python train.py --hidden_size=320 --routed_scale=1.0 --balance_loss=0.00511 --vocab_size=16384 --optimizer="ademamix"
Below are experts of layer 2 (counted from 0) of a mixture-of-experts language model. Rows are named router (the router's row for the expert), up (a neuron's input weights, with its number), down (a neuron's output weights, with its number) and show model dimensions 192-255. Each number is 128 + 32 x the weight over its row's rms, rounded and kept within 0 to 255. Numbers have three digits each.
After each expert's rows: "gets" lists some tokens that make up at least twice as much of what it gets as of all text. This comes from a sample of Wikipedia text that the model never trained on. Tokens count by the router's weight.

# expert 89
router:133053133136207107110143086121148070152138102116104143146112153132132176158191190183127135088120139151114075197116093081141126105150102141133150134116131117140126114152070131141137107134194119
up0:159082129119189058129144166134189140157109180104133094110106123104133147078111116181144179136107089124113117138135132145147128132119090151113121122145163158140132113151092136155135101120127167
down0:091166097088084128153144085130077123132114136121127115142130130138057140133166067151045108104146106119175143089119137114100197184105165156104122133146120146073109106072144118127123197176103117
up1:159121121132144196117148119066074173083177112168131078126099136065073128171096079054075121090077117207163146106131089109134124042104125131152112119175147109129176132125087120111087143160119127
down1:174122095128107138135142053131141155122045150105123121130154073115145104068085127194135110114059185144099150087128131165154129119110188132102182175133120119151136122113123089109114206154077097
gets: "age ", "named ", "aged ", "part ", "ed ", "only "

# expert 32
router:108127106207066120102118115085093147123108162169148123110126170195124102138167141161129136151130138143086141149132091086143122097099183188149129155158082062141140120166106089121124079095175148
up0:119149109140113128129137106159151103131126127125124082122086115114108202136104138119057112119146158098159162097134129104159149110170075142128115124180132134070082148149146101114124128085120178
down0:086116135096123154130098149050086161121093103111127136115137137115060146106136169080129107167108124106136085132138186114115153154162114149149109119170136117101092144092077160062160126112104164
up1:087127130084113089143053198108170131147066173143115102093131161093109220147103100182153072161096117078142081134101092136110129113128186120100146109138153185123174103162163148092135189128152119
down1:105120147126133108125137130163147049104154131174138128131153122151151162086124148130149114112111100110097168146134139156088129112137102170109073130157134169193118096137181137127149153089108106
gets: "present ", "based ", "its ", "first ", "a ", "previously "

# expert 123
router:138150116120124144096146137155175128121110144123154102105164182140145156160110113130110119180120165087126087149107114152100108120145167144159132162131144158088109109227153148113074102109123198
up0:092199145086134070130116131157116151091105184126137110117111038168120195099118152060074083091157134137139149161182108150161125160156115119128132117069098102171168070105115122165146140142099138
down0:194133122111201147120116133163106143114084128100124072103188047120109137124113126128140129204135134156107103154134040143042167092105101149106123194100126145132130180152160175098142134083102097
up1:166136141096160173082082165100123167177140159059093047092173061181160133115116118135123156118115082153096119182098115159089101083129117118152115115105132149101125114132077125100122153134119177
down1:118120147156075112148162131079141072160174112132118165138077168119147150132132096122165102038123176135112187101120159179157082176117137113136159068173143134111095129116108105188120120146085124
gets: "0", "1", "3", "4", "2", "7"

# expert 83
router:176143095148159128135136046052120099120150160151108120134210121160188087148129052078144111204157131101125169143162125148136099154123104113107125174194148209140108127119092088112109126142130137
up0:170144091163113077147139081110152123135171081101117141101103149130125148084060129127135093124100152108099114077148107125095111153140087148103092151127113058102098121117100130183141149109175149
down0:176108139132105126128104140171077143109102122121130160151136124128110141129098149163068185149173118175137061147122114132107180095132149181141077130120131078097123141152109154088107138056137138
up1:090150135139136126153121102133061100079149159144139108157141160124149099103143073126099153168133155137113173107116121154122097115155179148145066125160131101103180122125177143078063036123105130
down1:077136128146090140119174156142068048139148114135148091152123070138106103128154152109135074091099099109158080117144101108190165186107122143151118136157113153116162134139120097148131160122102202
gets: "\n", "\n  ", "′", "\n ", "ary", "\n    "

# expert 92
router:141171128147081120087158117130098189144189151074115130157092130114120089111118069103122054140146103107143081078123095168204146130081098138140202096107130168106165071202154093156179181094151122
up0:113148131214126139153156122149183103122115098140130088095160161136103162173101049138110089144149157135091141084120114062165132138161180107114108067126117174158127099140121115144134146090107167
down0:115082182075203181122131095176140119111148200167124114116112154128079063118128167099124194139139162109150138108133148132184143116138083096124118139137128119060095119145161129111101131149122064
up1:137141067080133182104151132130115141114117208105126143111164170134199154163056116095142102166150139139098122177107154089143141180127216124144105161118071109124081107134153148137083134171135106
down1:118179176141099130105136122156112134190121116182105124109144045134125088095156184164121120165105123104169120176122155161143128167109092060127082120118123122091117086151122100138142155057143090
gets: "new ", "other ", "British ", "American ", "French ", "same "

# expert 12
router:136116132080145158160109076085171094164129175157113117151097147137182123076148171167134042126165105114116135112146131109136186133045128191123145161091153110126061110103118103141167126154115116
up0:121137136167068120106089140164128158125054135141095121118066192147133193131144101240082100131082120126103143158139064077156092083085127134131116135144113121150149117151156131088116089091117088
down0:110148181165127161138123122171112083135164155147138116165125118133151117175088108165105164168113123158093155084130113136140139161150203078124092148157138111203164137089088134148097108124152151
up1:152064137149135099143116129123113100132107129151168133159124125135148144078172093103181147145145166122112073166115139169103126124084133161128096138077139160169092104128130120156143163139111058
down1:117139116096111174122107157135112139154129059099136151131144091104144137081136147117067099121173173147156183094134058107099168140096130133109119123151131130091126107118166136127145110149168090
gets: "released ", "over", "built ", "held ", "established ", "formed "

# expert 105
router:074114165056083109099155078183175175140082129134111128101186124170146105173150116164107127130115143102129157116117095128074105152134083083123090116127147129125149124099143098119078196085188119
up0:132172115100132142074111142144158133163137128150117206159110156138143173147095092091130129058178123123087123116074158101194197141128096180114119157136119159120099107190127115105146141122105173
down0:198160153162131080148113081151054117108124145133134096112108158130056143133106105165187155160153074067146133130119176138132071137139142146092162151178103146132069136118122095096131131146115161
up1:064100156107125113087129129116155133113156142140167149141127109121130146125105120119060068119112114133181178127147125098129156149139117121160147102148130109159133120124140145139114118166085113
down1:179126153142085151158106080143084200117128153143129103082122132125098191097099121185166172142175113154115153135128124191162065160104114134114125135176121156078102115139106122139123084070153092
gets: "State ", "City ", "County ", "state ", "city ", "District "

# expert 39
router:089080154069092133104073119145127117203149123123146146121135122130153123132085172177125147096180094112125130130152090099142126090086167108144109178148138119135139104065124141105072155162104163
up0:210129095161195075175073111128143149114135145139093124099132120126167098117131144116099138140085106110170177141116169158103149186168103136112192143122147100122155139107175127192174165053157155
down0:120181137113148094128106159113110114122071115102135102103160181110129071126124098155101131119142048097121167124114202123146125120137107182124126115124124136142121110114157172168091145177147109
up1:156148158088125094086201078090125153162112132079115138196122168129154139090111161182132134127122118083171138098159092120134065104148169116137164212118083110087146086089102060116116126124182156
down1:116108068137169176087111135150079174129175109151094145118143183109141125107199110092189121183116105139092104165101175163226144112131136117108101127081125152076147109169165185146136112141110081
gets: "d", "ch", "z", "l", "th", "g"

# expert 42
router:132078091089122152175152076159166157126128121158109069132134159131072154141106184140200184107149160176138125176147121121108078126122082118124186139140107111210138179048061103082147132139135136
up0:147109163106180180148145126061107133142127140140118108142182089133204186211113092127155154195067107113098125161108154125168133134075115116120085127154111186108128123099167123105142142115104112
down0:103084054093142131133154074148066165162079108098131097110130136097107123125145184223187117108126172141192076122122133107134139163158124127133129146123129205086168139113137147084099165166160168
up1:145132138068127142127123163075097136082186093088100094096123163098056183133102140154142037110165113113009136162118075093123176185123115097145121144081169154125158121101121113167141163094122115
down1:116124134150085167142138132057053112134150135092143147158147137125131139144093085117144163158126151157189174116122135174118098122137192107129131129140135045103129157206132106137138096066091117
gets: "\n\n", "= ", "=", "Title ", "Year ", "Candidate "

# expert 110
router:109102105159079071127141098120116146137115096163153175110082128154102076086112168126115107159082134093196133124123136131125095152191086184131038115150113156131143118120102125129105164149131156
up0:120133136160138101152116165141176130104114135109165076103184058135123122198148118150170134134119100155080137179120088180124105096087172070127138131115163128120101102138089108128136138175116120
down0:092135106107169112105060179118121145109152093154121107134109192135115105094177083066132123118127039108116123142119214074119154125127106097140155096136133093159167147167110113068139156137069093
up1:145093098094193133136098110130161123120151170124124139116127120163146133098159164139184104139112157161105075148113175111145109131129107103095125085181092095139072160116133155111162172056127104
down1:067093099133099152126073095187181144105127179126143120134181130128124113153108137122184207106114109147179172138116130135089144172131183110124168161104114123108142156140165127136123152130071093
gets: "including ", ", ", "such ", "of ", "included ", "include "

# expert 93
router:121145151119084118145194131034150139131174104132160124186064168162125104104113146141124119142143064067168126073114119140110091118113159182098161122116085158140177098167162079149160173085125175
up0:105091130175145120104116117109103143146156156159109105135131105128077143108150120069151112119117118118125152124156128141097113114184160104124120142116135128145142133140135103134124145074181139
down0:143069150136103151124099101163122152153147147141141129129138112132120130094116146131167074135162134144124099161128217150160068048145085109108077131138132057164085138166184093152118138127113178
up1:103120138064131158136108141171058134091137119170107127158091203142120082124102127094168108083069103142132180121100141128071150119149148129147138108146224071168146102141094142091113106089137149
down1:178126102153148132114146152197143076091056171100122101104145113138122166153151096145119133147156114206069130099137137196106074086100091094132107163082125112112126177121187111082145137155119175
gets: "early ", "late ", "San ", "New ", "their ", "January "

# expert 68
router:138144151136100098119126070106120135114091104120123133149073113140142132147118176093085094130129126110188079210128197113082121099111174071119110142101136098151150142127129109138145152093154165
up0:145163113204134149145138149150064139158065076182124089112065083152114147175126141128091095161096127126109159083164111078143179151091163117141100127111172158102156092148118165057139146149069169
down0:122037104100120152128114117140192152087194131085117130129162143125166111077116063126123147086067229135237133129133127086149138056117151089126166140120138118088100116098140072103106089097116017
up1:166127127116170153122091193118126120117198089167080155111115068188157113141124073144110167125136174163090112138093173149100146112113138099163161105147071116131130127141174112124151181123111107
down1:112118187086133085149082147173147146087145138113091155140168123117138150151155138125127183122098159110144102134129122100159142159151150114125161115141123151088112122118130081083121115075124051
gets: ", ", "), ", "that ", "\", ", "', ", "– "

# expert 111
router:161162135075096190098127186096081182141096078165123138135136159116073092150149068114088079109089109154136143088121130172082104126131173122135150124124136159085165149123119067122129135099106121
up0:114154114064180154160090146131158066125068176138146102129127123138101161169109094136116142123171187190107077168147181107178120145113154073133099133154097129159063133044144152106159110128127121
down0:137140084081145165122133119164145046134091105116146119157128102114101141174112094121117134070131207138153085152121208153154141209111200102134066130158114111122111195069146133133128117112081125
up1:113097132096140081121110101068156154166123132137144131151121123132081121108157098149134165044101142123172010095116109077177166072146125081121109167113164121178127107135153130142117132212120166
down1:126143120188095130145101184144103163111078164142112096090175196130114144059134142133142147205086145146083089140129088121133127171122079169108136146076136146127088123134118171140094132121142088
gets: "a ", "an ", "A ", "one ", " ", "ing "

# expert 119
router:092115062156126121158120095109171170145139102142125091143131090139115078118159131083128192099129125066130106101144109175117101147120180177129150185155112176118110178107107121171145115150163176
up0:105102126041120085123092099141139108163179177128105125172123130126103112096117092132109178183055127122142154072108133113113134144118119156104099142120138167123108169135110146137126151107132124
down0:117129164160118127127141119158150136122105117144118158118124166143113107146158114125092053100113139152097148156135126176144122097140135128140082112129142042155129078151133130111156117149134173
up1:074120130120176125162119160098117075160129186163145161132151105147160100146140148112143212181088101123169137111162132106117112203123179129112164127174123193093091126160151102099119091124166144
down1:161169083179094179097157126130136151145128138159129107098132147140105127156146158063079068119154169145068116131139153122126110176102137137125144145138127108172140161130110147071127111185125137
gets: ": ", "– ", "): ", " ", "per ", "an "

# expert 22
router:143148131095145153084157126114097179112182105083120143166144090086109134076076084130143110106124103118119090081126136158171116156126127126181139164115149148121200151182129140147183122097116159
up0:058163136158098161160071143194171067087078143165167157134147129124107207197118095108124151127151198153121148158118113084115090166162110128109107109167133117094126175084076114103153067181125109
down0:134197071125134199130104116166177085090065136108127112126080086127125131105089066114093135083125147143124136102132113115179104189129163135127099156155114147113124166108126138111132095183090137
up1:105116156063110157153125155126141164128134073087116082173070080130146130110094092045140120083059099087117139156120044141149126110091117124141144133124165112141171159175113090111164116120177159
down1:126072100139155119118128116072104126107122155131135162150226240141071136167154175178150159150128127164073177089119092129065134068138139122117099085121141078093143080121167102083114137182153132
gets: "Total ", "Democratic ", "Republican ", "Green ", "total ", "0 "

# expert 106
router:053056173159107154150175078133128154179162139067165111172172171150155156154164092129130096111109122162173092093155143132120150134127131106090109112126187127073079134140176145148119144139156173
up0:124126106182134223106141152084129155103132139136163153117163063155082099150083116088086125163171140073126150123096135098146089093094152137145085109114076137144125134077155122131133163206112057
down0:150105168119097110140124142119173108173092122133141165149119067126143024096166132104142124064143097163088126156127087104181197133113188097131109148102150150177179146162168142106094114170067130
up1:125130137112116064168132113047102105096156109148119065131138146109154110142129088135123077150101076149086131166190077119128154129114163171121070133111096106112148085150105169139064086096101143
down1:223094103112087129112201128133130149141163130096160142123164165112170144125050123092093086187079093036084095145168119140118129117140087124132177106141119132091086139139130127140119167144097124
gets: "Pri", "pri", "ri", "9", "s", "Dr"

# expert 40
router:182113164161137126186157039125169127155142123039168075083134141084162148111138123119127100133076143093156161185152196102135133118097115171087123201108088169115105131147117018171111091127099139
up0:137142194138145106127115148177145120137070164102125075134123161166068123167137085129096154135120152134105081171142061133133096120120196105139118135132088129128138079162051124115112110131127111
down0:116154117149158202162136102122104172133125213099141116103134132138081111140063106147120137125132116098175216094126113096168154066152150167104149134095128152098148126109157162149091105124115105
up1:156134146153126118068121123141125167122081152122152127148052110124199124125077138128082114148118112080157160134075117155131178138160109111151147131104112069132144135134123161071064169218185122
down1:135119161103164187114151148163115074118095142130132106161154224121135122156120074140171079142123142169137066151117154117091166127145138141107094160120142077149143134051115121209101164134129221
gets: ", ", "/", ". ", "-", "of ", "while "